Experts of a small language model.
Size: vocabulary 32768, 50.8M parameters.
Training: a variant of SOAP for the experts, 343M tokens, 5240 steps.
Below are experts of layer 7 (counted from 0) of a mixture-of-experts language model. Rows are named router (the router's row for the expert), down (a neuron's output weights, with its number) and show model dimensions 0-255. Each number is 128 + 24 x the weight over its row's rms, rounded and kept within 0 to 255. Numbers have three digits each.
After each expert's rows: a language model's description of what the expert responds to. This comes from a sample of Wikipedia text that the model never trained on.

# expert 48
router:135121156130143123141126114134121116130119166105141175130165124114159103120087142155126125107122149119083142149100095109154101113056098112132111128171107125144091122103103108154127132143108168128153128156168096085165154074142158084139137107159182118095160135117148102123121143118137134150118162161089120179142089134156133156087114107150152123158144078133122091127082106135153123104133117136159156140152140158113095139075124161128096089129100145085152112162149138120122142095165150122126140166094106129132158120143123121121140173159125114105162105112153143119128154134122170121114108111102088152095086120160181123161129114113129138154129158134116097177127146109106129136112146099123140148114127104145126133116114073138184121125137139156128100125114160156112125125153149
down0:122170157113117142132128134160127129122160126075088137188123102087087092145101144169114103160081113138123134115072126135055136068119137150132128114131136118139127148170134122127131132111115138095131084092116123129129083173137139112162122132067152170113123135109129096147149113129131136143134131142090134141120156125123129143129133147132125124097132144085131131132132150138124129129107114111133153104113101129131141139117126193121102144106128125182193091123116130129142131132146116089109113186121119139105080156209129126108125176130125101145160174141123143119134165115130043118119118159131133152122112125148125141142124115126145141098138133147100154113134144128134127158131119122131126131129110125217121145129110103128117099070147114157125131094138182139131130133144129
down1:159131172113067116128123118139163073149100127126149128135133112101138140115066172135128126128172122127097108142113099128113135122130141147127123135126137128129140120100120115079138093130169144102153143143128117150128150138129133113129140155107194117088116134130114121107174167149132124154095130092132122149165121128126157126179130144103228156110133120120126118136116116136129123166129108126134162141129125130137100157138099150122094072107102033108152162168127190136088128100164128135149138134121127145142148163128127115185161110129035134147088128149117095102126113126098144149130130131130102111124128110128095137147125139122126131125177147136099075157118114130124128149146149124135129164129127151145143098128117129125137084094136137090126123099126089146109131109126121
down2:150110113117122171127126126161136096128171150142118140115124132196154116087143155145098126085133115161110128127091134138103179135074128156126108076119109175100142137140210146111131112128152127127130116145135147127126119131103143121167131129141132104109129118135116121143089118143122122130131128127162154136136077160123156124190119139093119155132145119118115180157171114123140127115135128136127086115135101109089101112077139131115092130132102121132122140123111137127130115130128155100132129153129048128127126118127125128127134173122148091101123120140141172164105132089127145120090149171170124083116180099135126160144134145116095123132096156124147149134157122107102124129106154132179137142161109103134122032153096128126157129195083128132130127143135096112117157120136111
down3:131154121133069087087080141115129131137118125116139165124128127125117128079141134091145116157138133123126126129110097143099131101130128102119091101126147180126131166166096137128167118130128154115121100144122110142140134113119086094108135092127132137110118152126135099123223136139139082134121114126139159116132130132113183125123165121056172100135134137163134089128121109124161096127046108128155136130138127111148153174116125128114134075119133130172113129127112124117146128129155096129150111132139163116123135133105118121163128161146132146132159142125128140127129072136123106115096143049090134069181126127127119144118087131141138146186103154158146128121166112168108154168115162087104128127128115148173134121082153134100130127110157131147168133125128130161127129129136127
down4:133123125140154083184128079163118117144122150115128112164126115126140136115144114129151123125123154131128129119133139128140146129108132150129128128128124128121106136123162132131126064104072107177115162119155153122130127123108122125129164104142135133128131151129118165129134112122113081071143114125125124195117099139097121108242148183132153122117132117107141110149198146156112071132092127130148117136122124182134156101110123129114134125116113114119072107156135145133128143101126119130147122178165128097125151121135132146138122154072119133134128166098135116146089120107146159077100121125117151122090152132138120138122127137149192127133116139082137128104151125103140112124127100115136129126111158138114119129090100129130128127082115072168128181127128126046126128097099154
down5:134165186141117111189128112121122128141113105104135115147099158113116130151145179124128141165166003104096089140113138136116128137169165213129107137142127080128160098123127131092131105118131080157129061160138095133083127108139130137164134138157091116137126130105108172125103128165099126154141140131155132127128130142133133129158125176126126183132125120113105123148179125140074104117148115139132124117151120114144119161111127109137133120115100131084120121119121128129119136090137032129129100097126129119126107114132169120123129133145133129168140120139132117115131103114112128127138141149111147059165118152122117169153114112130128128131159128141125139121102114115185120125127158131104128118153128145133095119117137078119146139154127130105142109124124144123141135108105135
down6:122152098176113116128129124122132117129155136165128130138135084134110154123081127130125134131139145129129141121135157159128139146128136144108169137122166132120112129122126127154148108119143125129108210137055123118118150124127167125133084126087134089117101137130162152124138129116118127125139129112127138106141128133113123080119082127128150147138134111146160128170133131133140121115111120110127128172135156119059155200156139113125131123126138131144112127078098083151132164111129124114099128150186074127115130122117129152135127142070104168112123103128084129149116119165166193118131053113128133137125130124077133132127125123094176184128121130154131137122082146133127133116129156120139136147125032144114124134082124122090149107208131131131128110117131088133106110128105125
down7:158150152105139170106114126096133108135127126145124132152118120144097126117131089075146131119145127112130120127084106088168126130127151145108197119124118128134145115120150131192131146133130115129070143123165160124152123135128126130123118129122126128165131126100131125181103130155160121128100071143121110128123161127141137070142125068124113085147100128128122097177129119121000124113128127085128133120121129129129114123105143134124123142078132141129068086139132115128145139133128125098099073128137123116162091137078119134132131106127147126137125158149112159126131110140119131142172129135124162161124109161152128137126129220158124129110128124095134132128172138154130121105117129132140143117093141110125106153165114117128097133125113127159136153134161158204170115120126139
Description: Official titles, roles. Function words in phrases about offices and executives: the comma after President or chairman, for in Secretary of State for, and managing or operations.

# expert 17
router:150125135150180147122124116085148135141108169102126126097168087141128107161119194143132115093124137140127147163133140125108112086109124103106136155141108167145102086114116117111112183142139141120123165145130090114140097140111150112164132085160161127100149099098111093089139163125126158077109134144114113118158134141123142156090102112142120110135146095119096103147118071135161126144119114166141157127134166174114112153123135138125137130156139106087134091177139158166134148091152137151126146124116097137160146093124123160060143149139130133112115072100135142083100149149124157154123116126091093135117137135127131126122175107110115088129107164113114119172108128118119150116102138092179144133089128110147156099081092153134146134153116167138135104170113145137095138113134129
down0:137147129062123131131153090155190095149160131125136167098133119079145086147151153071170136128144142076127062144087127119135134130124140139155125132135093132140132117125135127117131117129105121117100166132075128126116145131140168094122124129130146116160138129125104136107135157143130111085130130141128122054137169153120129117123133113134123157158135113121117120132150130126115125125119101124120123108112152127134119104123128128122128120128144129149097147134139092071092128082138104126132121161122213125128146121129128122023088130135069168133144116098141128143148131159120108145152119136167120124147133196133123108123144119122139119147030165122180136132151108140138100145160140114141106169132111157132135108102148139132126153092126128114103123133118088121148137130134126
down1:099055103127130127129124071141157129136130116126095118141140128110123110177118153121145119124125114182109094125110128129150131126126168104133148136155196145075116116132075132139130117096183127139136132118123135092107128119174132150160127085134161113127174119130087182118130132121126126144129151127151142128159118115145096126123122128140113130135121100129174130109128128131161111138128101145164142194133112131088142114115128126128131160130106128119182121106154134126084102131126130068141057069112133195130066163115128168177138127153119094128093155147141128140128098133158132115123120125167127096120158159145104139141077150132130134120132135148125128130120090141150133117136129148129089116110084146143114129122128134195139172127137114115125128103140200119110117128138117
down2:103125065107128147128135107141124159113115100133131077125114122148195148147138128144076176173132164128102125140126133118130110140118144141129128131113152120145127126117125114131187127126101108101176094127127095143105133081150129128162135054098122151105123128106129170129125148139080128127116136071111105127149111111127163130117123145122129086099156125058196123116132124125051078132149110167130128127130148128107128145130127136127096145138127128158129120138154106113130129131095118142138118140093113119092115115106123212181127132102123146161123145123091134172123131152165133109142107134105125114109141090128132135140140142147145127127127132148130122123075134140127082131141153112126129145154139120067169087155131125133075128121132150122120154155114165174116170119095145
down3:134103121149135088075142115125106134115139128127133092139203127147123115137127113127127156158170124135129096131129148136128134124131167144158164119081130125143178128148127181096133141153120126098128185113114112109112118204156132124133143136176130124081072111084117128129129120076106128098130128149127122150142120098127178112124106132095111132193170121124127132134173109108124144149013111107156136122132129126110137086129129120159129176152156122144132133135116123159138131128100129119150107110116121129090107130168102127144118133145133116150063087156129120124130137133135114127127156144124120100154113157096149121116106149130118137126142133113144128121137121094135127165135128125121033132126111111126072135137130127185130129096122124115095123146112125158137142129141170
down4:113113152148112143126111128082127063095150144104135170128108131110113188126117150135104137127102130136156160129125131123127117135177104127119146125111090123128161150144131128126107121141132149112146128076156126161123109113130146119131143128123054131145117130132122130165128090116125135127123109077113150134119126182130128127157172136107126127147131136087116125112099130124094136124155122102111100190125128070128115154113140094089130163102172128106126133127125116133122128175083126133127120098127077033128163129114145158126097175119137118128144082150128129121167122132143092092120119128149148136139123090189123150142113106131149173157129126149150143161130128136131115149126134130110140144131152103191198122155126145156100104202131153125144137118103125132133129189119126
down5:140125133122153121136120152128115138132206093128138131188172110129213127146114141101102107194137120182129147132130122129119080127115128115143107133159098127128126144124108180134097159141130212128148118130100151125147150122137127119104135128184159062117122127125095108136128129153119148154117077147125122101066127128144116106127124139127125120144162128110145064130128101118108127137122128110141108129107157123115102135088118115109099148126066144123184116115174151137098098161125127157114161132150163132139113116126142139130135149142116126116083151132135112136112133141174133140083145129133122129132127128143123175086114129127101048163126185074128126128112114110118133116146115121111134136114130171153121108100179133126127172127139125100126109128131121108129129152121128
down6:126045119143129181125134103122131136143131109136118136154123126127121126130112126148110125143087175097127112130138135094119076124128135128128128091117119107128070119136145136136093119145113133181126140120135056143107147131105126149128126105167161124165097084170118118095156115065141132141129190129126115128175116179100137143125170134134167088156134139118193154103131166119132114119128130130089126132133122127138107142134124116135131138126127122115197169130107097145114124198159132131114097096119124171125208119128117135156069114125100058140127116158129127128131155137130126121130120153126133128131118129170118128123125175150153124118129130204135119099122129092128138152121129133131125115117128127125100128123148124089127148161124102076130109108122130125089115092121136
down7:143157096181126072110137134109132128167141149127174087123122149100182073169125121133160110115135125109133124115126127122130129147128120128142173147126105128151191094192132159147125129115127119161168115151130135128150115070130087105132128124128069135120126133168132135138117099078113113095146130120127158155187097117104128080124130138164089125131122129126131116127134129156150131170114105119160128143166111127131105122138129122127115127138133114130134134155043106079109122124132131121116155116082122146119130129137090160129134112134128126124132121107098138148118142126140176078130187118128093128148129133132115126133129156137138128119134128101127127112087134146069125101140128128102155128131141053176125130124149137127107140128125207134177121137130133156093127173154178
Description: Mid-word Latinate fragments. Short middle pieces of long or foreign words, often scientific or proper names, such as ib in Amphibian, si in Cirsium, ah.

# expert 25
router:152107144108171116156104108099117128159087147107145125128134115108145117145104137158147112104143166147108162159138111140148120122111091090147152117153089135161090110101095113161096154155084144120170158153157115093167096092151160120140111088144143112098159102076179098096134137097145159140144128149099090132113113140154137146106085105152152127138131105105105111166090117152178102092106125135147145144140133128104114136111122161111102081160100121125153114169143113108135136119144149125099134160113104100164136110135127133104151135147158113109163095115134148127108148141146140141086063139088087144095090151154180102168151117100107127161115139104122110126153147090112109129099149116151126107108113091151166127119113100121141142088135164153143099150139127150132106115116134
down0:100122129198185069121144202137132129136127133131130127115124121150127058096132134127140120131118120120108133100103121149181066106160124136096119104104129132119115198141112143138152109152128165140129105123130129127136127142133133141136136127127186134123108099105126121094108110170131118132151114142151123127115148110093185083125087106181128113125117155123127128159131144173180134115195137122149133142128136106110137129129129125130128133121105136129106071110124110139126118138120113130118134137127105131119114123152168144127121125159129135139208137154121106080156116129107150121127121139145130102115091142111082134137157128117090105127133134075190144135131151142112137189099084126122082104150134082129128124148130107155116144111112131172125179117167120132113077127122134
down1:124126117156114120107134134125127124131115128106129171168141107119138143138127111126115112143074100126129133121143108140121130108141130121156142128129132098145130110107083121140150152139134114139158091152139122073119085130132133105145131080130130104123124145125139130132103129134064163145079103155122115086118126137136116118129127147125120049120147100171027129121125146125129135121161123111130119139166144162143155141158077145135186154142127140120133144150128118128103142099124175070127121131130132186130116134178135224096126183137128126170139129087127142168135130126137162095141056139115134130098134141093100132090166127138093159136137083116110081133139123129129159134099134134184089116116096137110140142137107115125162126114128122143129086126151122118130137122133155
down2:114127130120139118113127080146128129060183127103147124114142132136139136179240117120110114135131100146041139123117120141159097150128123128140160119124133136126115110105124128130128147162129126128114129169102132140106129151137124132094126135121101128138143164083098151096129085129128105155106119135098129078132122163121146125127171128124128121132125121108148107132096131122167137111119084111142234154143131116115131148142128128180159173125145140142108163076131119122135111140150090150160127120109124133139126138114104131125142130079127129123154123119134128131128168139123087115136122143117078105145113129129132133131089108151128128135137135134170139142118103111127143129114083097139128100059116128132192125093136151123131109129125135161143128122107095121219117099128145
down3:078129135120180143101099144094130128124107105136124117126066117128125132131121128132184166110189128114145066128131128112130169124090115170117121140126128114121150133132152110162098144122126136128141127134177103118161185128123152137127129112126142143101135127152026136136079147133127102160104104174117121131133130127145125113104128112090093148132092160112130139127199132122068109181138167115120130115136102167148132132113175150121138118141213111125092130110172150138122153130139129069151141083116139130152138131135180092121127129119149137127165145144128113131131121113128142131103126128120105134112143128160152101133117123149103121124084130072142119127123118071130129114100126122139127072125095134121128142133123129156092140108111132130116122168149134077109136116137123
down4:130161106045130149110120175149134142091125127117126128123129101115116164122153096123123125135145179128132116136091126146145133129118099127139133125140138106129125111110118085159147127157157147129127116136087164124103150128131120124125135139092134130112145135128096128141109112104111140128122101132109123143112113141154139202131129124125128086128178151166171107127149098133129129129141121117083155108095122102096117110164125130132120133089097191176138146114126107107160135119148132149130124121103206082105129107094143133069136191199138116141166120155118107124119135131141112156136096131128134134134137148141094099122144136045155074124131135125098130115097142134105122126117110142119220124142139200131129124120086135130119115126107129157099119123112135129168132173132122
down5:065114084121112157141128127133119129069210128119162129125136094157122114136192136154133133144132102124176127122170129175108126126118147137130130130103116133114166122151142137139176113106142095109078144107129193121145125184126137101124115123122149127094130114108120118143128192112135127114090124124121120127135105138122110119156177156102125117127119127124129130138127139081173144097121128095144147114138135123131139129146129085181121100160137093089130173156114108128135123126119139128136133138111125120134101128153131133095128146079128122094196118074108126238123116141132158127099142130126119142131131131144126134160102165090152131135135126139115134112122122161087160151133130090132152128078125114131132109127103120105115145125139142164114056166131134121135103111144136
down6:140134104091212129130083128129107093198127119100103148115132127132150122130132113143107129131138095130139115114116128125120131113107131143141140133148061118158151098110112124123143119118130164083124141127130143137124136135146098139169133127143104146153090105126134128131130128129128125110130123114092186109129140135171206106150110136159125155129083114121164151107188146131115122145114117112071136129130118106139105179133118174071146119112159160119123112127115116140063144151143122144118085177121147124206130081139153109126123144115119125104135116089104105137125121191097135128102106163128133123158148159150145124160125105151128063174128152134110121129129111192129121096120124134131131135134142162133092089139110123131120155158168095123131132115134124119113107131172120
down7:111107113126127142099195129129133098170169159146130129134103148148127129062101197129108094141068127179125107108150122126129128089131163139164136128146172130141141147164075159148132109120114122108120141156137145122128122111149094112131107122149143132145119126129129127140129124132135123148194139156063083124126133073132112130151095127131148132122110090083174139129198128124149107100116120124056122124127142117125128122124131131090147125098123135152179141104130128107094136136135118138143130125159072138125173122110065131168167128145146119113125133128136115137128096106124079122146126118146141131123110108128126137132137122112127129155129131140130141104139128125122097133124162168123147113139149203122133115125127071127113117106145127170141139135090135119161088065081109
Description: Line breaks in tables. Line breaks ending table rows, list items and infobox lines, plus digits numbering tracks or list entries, e.g. 4:43.

# expert 34
router:129087144113175125144124106110132127148125163102148136137150108103141111149089155142163105121139151124112153175126130137139130117114106098142153116149123131158083113107095114175099142125090150124164143139149101093170107094164157116135151077158150101091159129093176113113149156100166154128128142135104096165118119153149135144132071115128157135153151093116106107170100108125155084083101118134147131131132140122098110145116150134112131099177085130128128113151141134095140148127158141148102130122113093116150165105138118147102158157122153109101158095107149149138124154138147137147104109135120087143095082154187186107172143123099113104143112129129116116152173149106124096114120148123124131080095115103167160120145097118105153140097138163168158086144131129147110102110125126
down0:090120118123138124135135119157128112117195157119137127201129147077129126130153116126153126126120138129130131127120094147129136122063168128144097128112129140133121102131131166125123127129132125115137148134128111035133155134116132059129106156119135148132128123122139146154135102133081118123103167196132119128149133159131148150115128131110123160166123119052076124096146125094099135151055126135093094180208135131131106097182120137127123140126083145121089121124115145109131163139156132136128128112123142137123153125088114193135181127145131137120148097121129124130117129134118122130107166134129154122127126130128123127117177139141100106136084173096114132140086064127155141116157116127125135152138134113136143132115120100147128082130157148123126137118128130128186155133124123
down1:083134120130135131133127145142121140191131140132147134125139107130158116099159125136119118118203129125126135134128115132123141089132138199132130109126138145129130128126157147123103117108135121129140142160128146094134130130129119130153112093125152104134135127109113106124149086124155153109100131109089133125058135131123141136128100106123140109092128182183120120158105120168140122112131147144160159137100064076119154136103135198106122128204131118130183117128150119152082111169128126183131109125137090130103161132105125142130161110126116084169124145109095119130085146131124136130122085206119107132121188126129131099127129115078113111122128090052129142167112110138120080126144140087128128124125126129126147123100115135113127106098127147154137139130150114128061136118140127
down2:157123141180125135131143117133112115152127112166132127128099101125161135126093127091125091121168128086060124123121055119164130114126142115133136159153152128119090133126122116153131130138057128127184139130109160111159130120143134122152112118122115176150095108121122137127146169128134115116112154130129159133128135123130119144107130122097128104116101131132093195145094117098161204119167186082126107153127122067105136095156128178148122135126133129150132127125118134142134128098138107133121097128114140128105118156139088127129168115091132130126155151129124169111124157095170128143052134086178116069108127164126139122153127108129178146110154123131132142123134135103135123081128131142129135148129111101141129119128128132118133125138131149175122163102124162146149156095053120
down3:148110127113145147129136131116128143171103083104124131137079130137128145171190116102134118107147099124188113132115126145130111107068188142129139204122105140119140133132131110147132209160128105115132119133067105109149135106127129134122139142131148140125134123115119115121119110125134137109138165146145112210191127140079084128109185094127166142092133132105161128138121133124110119161134142174097126137114122118132116121117151170127153049141149128112103071136120126135138125129133117126147144126110189108139181135119086185096123134143128164113137103159113117143142128140154117123148123125137135143131111139090105126164106147148091128118100126127192167104135146120129144152122127128120127149130120138127096127127127133128126116086100144144129116135116086082133088106132124
down4:191067146126128140152116132150104125150119110109122111101099148123189117028111132166128118088147134130117125132139152110120132161115115111117144130110127131148113143121125115095141061127136128082136168148135083115106126119111121156117137147182128114144121123127127169130099150151130125104137131150095109159063139164119114095148132126118141128105126086120099138161128128150130097124136127148133137157137130127163122127135124076104091113147141132129120186144128094128109127131135147154141150141202124128144140126151133140122141145129069105134121116127126085158126144130137129107077131136164120106124149086153096121137140121108142073138156136141113061162122148128129086129122155119134132124073147132130170128153134128073138159123118158125129174105174141151124091120106088
down5:116113217129129114135141146114104127127085163168125112136132140139226124133110132135133199109144126113118124121128121105116129136129126132079128117135126145145129152108133139121128133145126120121135143129128086110128145186153122121148112121102158127126127113141133121112140139126127125136117128105110120184154153125149115129133122104135131103129096140147041154130054148091130140105144086128142116142155128161129130141129126122126142120132097137151130143164135125118141109125128112109121097091161141147145125094106120136116126063156127145117129129114071154128133149084084117096064084137124121133130118126133187113137130113094132205126115116125117152114086138128161122139082135126143106129141114097130184148113118096125142126138117119108143156128146157215126106171157128
down6:129127093110132131143157217141105093120128126130071098144120129111154150119115099127127112129155171112124129130094140135160141130137115112116149126130142111123148134130143119135142122075154128114123105130126127128124111122167138165101148125124120124125117127113118090116139104130175074133195123127148109113130139148125119116173164137145131105125162122055126113122153115113145118133143145126128137137113123132151220041128049145123140127130128122141135130138131141127128151126129104132120110184119132123113121144106125110095134076082103128128131151119114128154128130128140099114126131122141126133128128134116182114129118146121101150127114113136173186131131102241141117123115151188098110134148150116111123128138134070132136048137135130159125133125128120124124126133127161
down7:134075130140162108122115134135132133079128130117133146128084116151144162105136129129107122128073128113086132081157149118079161169125133129111092130125127128129161130102136116109116129154129138146123164107155140101169129100133137136094118116196128144128142137155103153136127128128097139127141112129177105120126139125116141122150077128121123136152104155131136127136135145121127159128135164109167113140101130180128139155071115142129122110166155101138107121119130151146126170147118120099188128139133125156139142118130134144099116115130131128121105135125117122128140127093135110126129129133149172129113125001083151125120097128093158158077109151132122121129162196149117107058182141119128122117128133138098171095138118138139112106117133113156096133093195169120155098142127109
Description: Organization and media nouns. Head nouns naming organizations, media and institutions after a name or adjective, such as magazine, newspaper, University, company, government.

# expert 36
router:158069153108168116158110131124110129167096156103157132144125123097133115136084148172154107105129148147108152155132113133138124113112090105152169114167097127156089117094101122156091170139084162136145163141162103105171108095161162104146137105152147112107171122093175121112135136111142152132120141144090083151112109154162142148134084122154149120144124094108094109175100121140168101074115115142155142159140120139108104156092129138124116078149091137104132106152151126108133133136170158129105139127112112135160147110146119138106154152133138120108167131095145156124109148142151141142108080124122097142086097159147175101168148119078118123159131143116114129140141151097129138123126152101144141091113084103151167121093106097134142127101138156162147104152123128154136145117131136
down0:138047127129155160128139118132152137181128107163109127136134070094177124126125142157183125103141222127141134130122103131121086122100136116146128086120132133168105130174120107118202125136166119074129102116120122135130115155139130133132081184157136066117100119123133108114154065156114171112131125113150112129154068161142139139118130126125113204121147107125103115105124141114151159087114108131167138147110163155137116124151128133091128151131111134124121189133160149145120135102183122095122133127170140095126131155132135147123129147151115101143133104128128112124118113138150120123187125131115105127108123058120127129129123123119152127150133132111123095147131124132134105142124134135127150112062126145124130115114095136122127145124101132127138138129144127128112129125083099
down1:118119125093155081139138167143172095121123152175130144102084060121151127126121109162087124127110132125128106133050095124134129141118137103095117122096119138103133146128194129131128101120125115119104109140103125124157110215128111107124110133046151125183087122119138126129124166128137110132130147129145148138125127136120130128137136125128128144076118118118130126113140128114139140145132130124149129135124146162123127117124117098161137134109110188096131093136138116177125120143112130116079126132170143159149112126178156157117124101137172115105181131160164125156152155122128175154142131124118122124140110144139130117127169225084096124148156118121156127133121103149131131126140134111108119129142115120120081156135104128154076113127125127120109146118142159107141163195113141
down2:139169126123058117132146142131167131119090124140088152133130119097161132127120162126127067127090120128118126120099146115127125129089178175181125160128133084138130107128101130123121127126128226118126079118128142143151148084107164133129128207143133087078131110138155130139125125132131124139123190077127124166147150144097142122132098164154109127141135128138121134120118124121127129128084140118132132118118129134128118129120124138120110137130076143135106119129095126123146181147139116123106127159114107144127134124061165101129160133135157109118162127154131129147113099151127127137135110145136156126119175125117163120149128128122065140081145126093118135142130128136115092137125129152143147132149138140133010129129092126126073115126138130125126149125136132079118130131167142
down3:110135134134130098130119123129157119156132125133143121109149123129116139074129129131115128116126144139105129139153128128122110113139096141163147068139135153142096154144135131103113169128144189120087175144155173139128172088128151128124121151133146136156101128126144130180155166126120109147130137124121122114134118138156113114142099176164159163106127119134127126134102123133138128114069206135138133173123082084122160097137118130129117140127126187127123165100136084162131117083123125132127125110103084134095077071143129128210118151122132099130139114120148128125122118127119129122118119130131126105170132115145120140129070137119145143134172137109099133168128118142119124117105133139120093129131147109165125109128151132198128117077145069115127087105109053155135111122105190
down4:127118129126078132123127071200081105153122116118125104148120130114111143131108110136168134136090129136131127115150128124120127145147098121170132127144123133115132128142136131125154090173108127130115156125124123124128101118124131104108127132124122092116130140098139128107131129133147121137139132098134128142133138135127170112127144135110073095127124129125125138119111124119102117119134096141140138125133149127146172137134105137123122199134140128107146142104149084052110115134097109132161121118165162138129120049179116123081158098152126121131097117121127143109198130128125114141132064120128172132117103127112175173124135163108255143140136119143125168133128119126139139139118184114128114132097098175133141118181136150129124109184126135150112125170158121167118133095128135
down5:151135129135168119132101139184165135093107105109167119129131053128126125126149136143055136147090099133125159155103114124123122126119130117113153130126127131145098122114147065105164145098117126160121182128093116130126122108083152083151127081127155144143148098133131138112104143103130126087116123123115118115080098135117154133124119130131191113145110132125086121193125126115142167121123140154118131157150100113128174140156129120141153054120141186130147192108146131145133120188149081134118124139117119089125131096150079080125136114129098140108110130102175129097124172132141145112149149152096128126117129157220148099126123142124172130141149103128141149139107122135139134101118131128118128116146118136121127147125123129126123127124160128164136138178125124146134121163123114
down6:137132124089178134095172100100105125151122120083213128133106100113127108085127150160156071162197139127166132131115142134179155149127130111128148171123132112127128126122165124150086131138132130127157124145128123021119113128105108142142102135136141124137132120123102124131122141142133135087119111129141126125128138135096129126153090142144095114080119125139135117130128167130149118123129217067127133076079125139142123146143125168100129137138116124124130119122132129138128129129158111141137175113140127115145126096082140098054128162127061110119141132138115128129145128126128121140131121130120127119145085159129162117117122102146145127139134098120141113122181164124093194145140152148117126094127125130133130119139103133126074090093081126133127126147134128119111127116152116
down7:165062119096125127139170093115129125107136137104129021098120124103127110122086138128116144116173126131150196175122138133167119138087109146130110117117163124120137128131122117159128139125151118121105129127136096127105145128167147146125104133125159114132131137115140127127155137089132112143136105106100125121129126136129100087129111128126080127125112078121113136120133141143225203142132102103107148157110121131127125131124132115150118168122110133172141119103078127091150183130128132174112136136108124139119085092126214127128131125141120112143178125114169130132105121122102136124135100142129129086125209128130150142121141130124129058125082171128122143099145153112142084174101129123150139136117129118120125125135133134121151117142134132149147136135127132127156128104126141
Description: Table cells, sentence starts. First tokens after pipes or line breaks, such as first names in table cells (Martin, Felix) and sentence-initial The, plus sentence-ending periods.

# expert 30
router:125090143104124145128127090124096105129090192107118138106148131100149097133122142121164118120104159156132137123141100112151107104103121148109113127149061150146118069098084094130123180131100142107138144114127127097131132114136167075141151111140133103143129104114132118145152143101172142084113146169103103137119104142147152176117112083143147117182153064124116100155112140142131105101139086143167136155155138134108130123115169139095129102135117124145176134144158147123171136097161128148083132114135090145137155120135099144124122171139176098113136116113137156101131157147165164123104092120111104150088088113149141123168137117136105108134084151112116129125139127107171096092116129116142141106105116082154145162143147117139151167116136133155133116165101169143141118156139160
down0:148121128128130127128136187103093062150134127140147121105126080124120111146126133140141106133132154123117161129180172087117127126121111144152121127133091139127074214133139148112138133139195125133118157142089131138124139113147126151125134128139111033156156078131125132129144128155184139121127123067142121105124144139127149126133119140052173161144132138129119139097124129128117128118107127129062121110115147130186098136108114109137134126126053112115105127105134116101135118136127121127131126091152148133120167104106126139157128114088126141130118131139134128186183112127150116124151115130147105113114128161062124133129170119132155125059153129122165106115088153108126124125166135122123126132129147156099112110109132143119158135160127162134123126116136078122135128126155129
down1:128104118129157129126202123172170125156136162120114132124138122126128134135126167107109111128052118124101160136125149130124121173129127135149109118121211133120122128130173128151083132096128116116156076157127133108131126163118164131174125120114129129098095131176130132128132135102130128128126153154116131113121126110139114142191141183102091130140133104150106147122159143124134129120144084151056117120128133121147139131070136129098101142107110127140112113130131162125123083128122154151151120125117119137170101133103124124064166178135155131099049130154124131139139160127114121127129128123161135111130170066141131128124139130123139125062128114119144125114166127142131130102123140143132129123150120116130128141137126171128121163166119132135115158108110072145044160103125128
down2:135157080129127116129121124128141127125137087131138164127119117135147111080127126111140120094143133095148117128119121199137127125125166128119134167139130118130184139134163127136126153128123126138127124129105130128084110128133099131192127021137125146107127132133145122125124139123149130141130127128055146128074128136089139117122104116126120188125111170136182128129105130126108128127142180125123139125080100094127135173126138123147123085160135153154124130137144094134121175105200108081129130141137144144124129129109161135127127139116131156140130188115125125183137128125083128106152123076160159157124105143111117153105110128141125127120131125132095129124129139141139139132127104132106169123115152132128120115108127153128121181117043119120128124142177085087124095128055145
down3:138110137128111166132158180182123131084148066163166125114097162122129127123154134111131185201115163101170126100131131144124154119097164109110152125169125122120126133208128132145117144167111170113107063125118078123151124121127130130133108170109075111114135149116063123156135129068135129097122122126102160138100131122116123116128165129127134112119140099128131130129124127127149131107132072138175136132155134160128115126118119125118148112130118090158104129104128127105148124127103137126123206128105134114088128155075130132128068128154127120148121214190125127132137130129126123129111124124148143139076123135127115153077129132147131121122088155125123126124138118129141138140121127126095120079151129119137131167150125128095134128127139096169096133128126149123134126140111129
down4:113156131161135146131105123120114175156120131113139115129116129106156134132096128122126122137116158129124142090107102131120131149140163148113132145137127135146136128121083136156223126134136108124095102147157121109128155146113133153086119126095128132127108125186129129120131116126127141130130135178131154131124128192123119130059135135161128132101111123156119082075183066170128128141157101133150112121125129132088151127154117129176165143122177094134108141142129142127111127135116140128169098129128126123074132130131128136142159124140095126149127132123111106116121123113132101116161128126131124121122099168154168107100122076128109199139122168042132164130026121131126127157101152109125131128133125124094135184073128149123122133124131137121138087094132124094116123119148132
down5:103174127132139132130128135144097140092127069199126161116128218147099147125110111117153125119129099122118127086130142130155121126125124116112077129149139126117113138136138129128117130107130122080128117136122145122121131143165139120124126131158082138132172128131125164063125151143148106111131129121096176133132127132117094109149126086120177126129135181152118127097137128097154111120127128127125133109130135124154145127129140118122129135120141121171143125123065192129188107112138142131155072083143160129111181136117168109128163130128152125151146131133184134128127133132128132118149105069108024122130131106128095125146150141123124121110173182118117083137127127085125128134083125128093087116125153153129127136136125093161129127146121114140130121145127097157070130106119135
down6:117127126132115132112144113149138105137145105136127116120149127102115144125116139125123136144143127130134123131107094138139140126148165155132101116226200198132149131136126135140089094107167128140116147128113150135128144139156134154126094117130119127129123129121093125108075137094163146138117120118147209113126181104175119126097160103127140108130090130157115124116129129137128153128122152134098090134128131114123115130114130187109126065130083128101135135163116132102122117130132128119114119087138131124137163113128124172127118194130129126103129152121129120198124185150126128122169086127132141185127081146131095123127148128129125178190111085129127093123120143086115081128120118105148145146145132144064079130129129111108135125180129134083129124123089123136125127124119092
down7:096162124114145129140125143130090119131130123132128135131137126147136121127143131120085135148122126208153099082124138114140134126156128202117120127128143131130114142101170129170129135121123134155079142125125124129126085099124134095139130171145128126132134107127120071098129111131151132116110130128166067121093124102126158137120132184131101101127135173139115123108122129138131139127120096128091128119133121154073143126125075126152141131128116135146135103094087134135132149130135157128143126196128125096124127099180155132146124127129131131119113141093216186127110098104110131120122131135130144084133171113129121128130118181119127137128130131128109127143138141123153059143081130136117116094137167130129203126129127155033086104156133115139188143129124131128159124168134113
Description: Preposition of, affiliation. The preposition of after a person's name naming their outlet or party (Janet Maslin of The New York Times), plus from, by, against.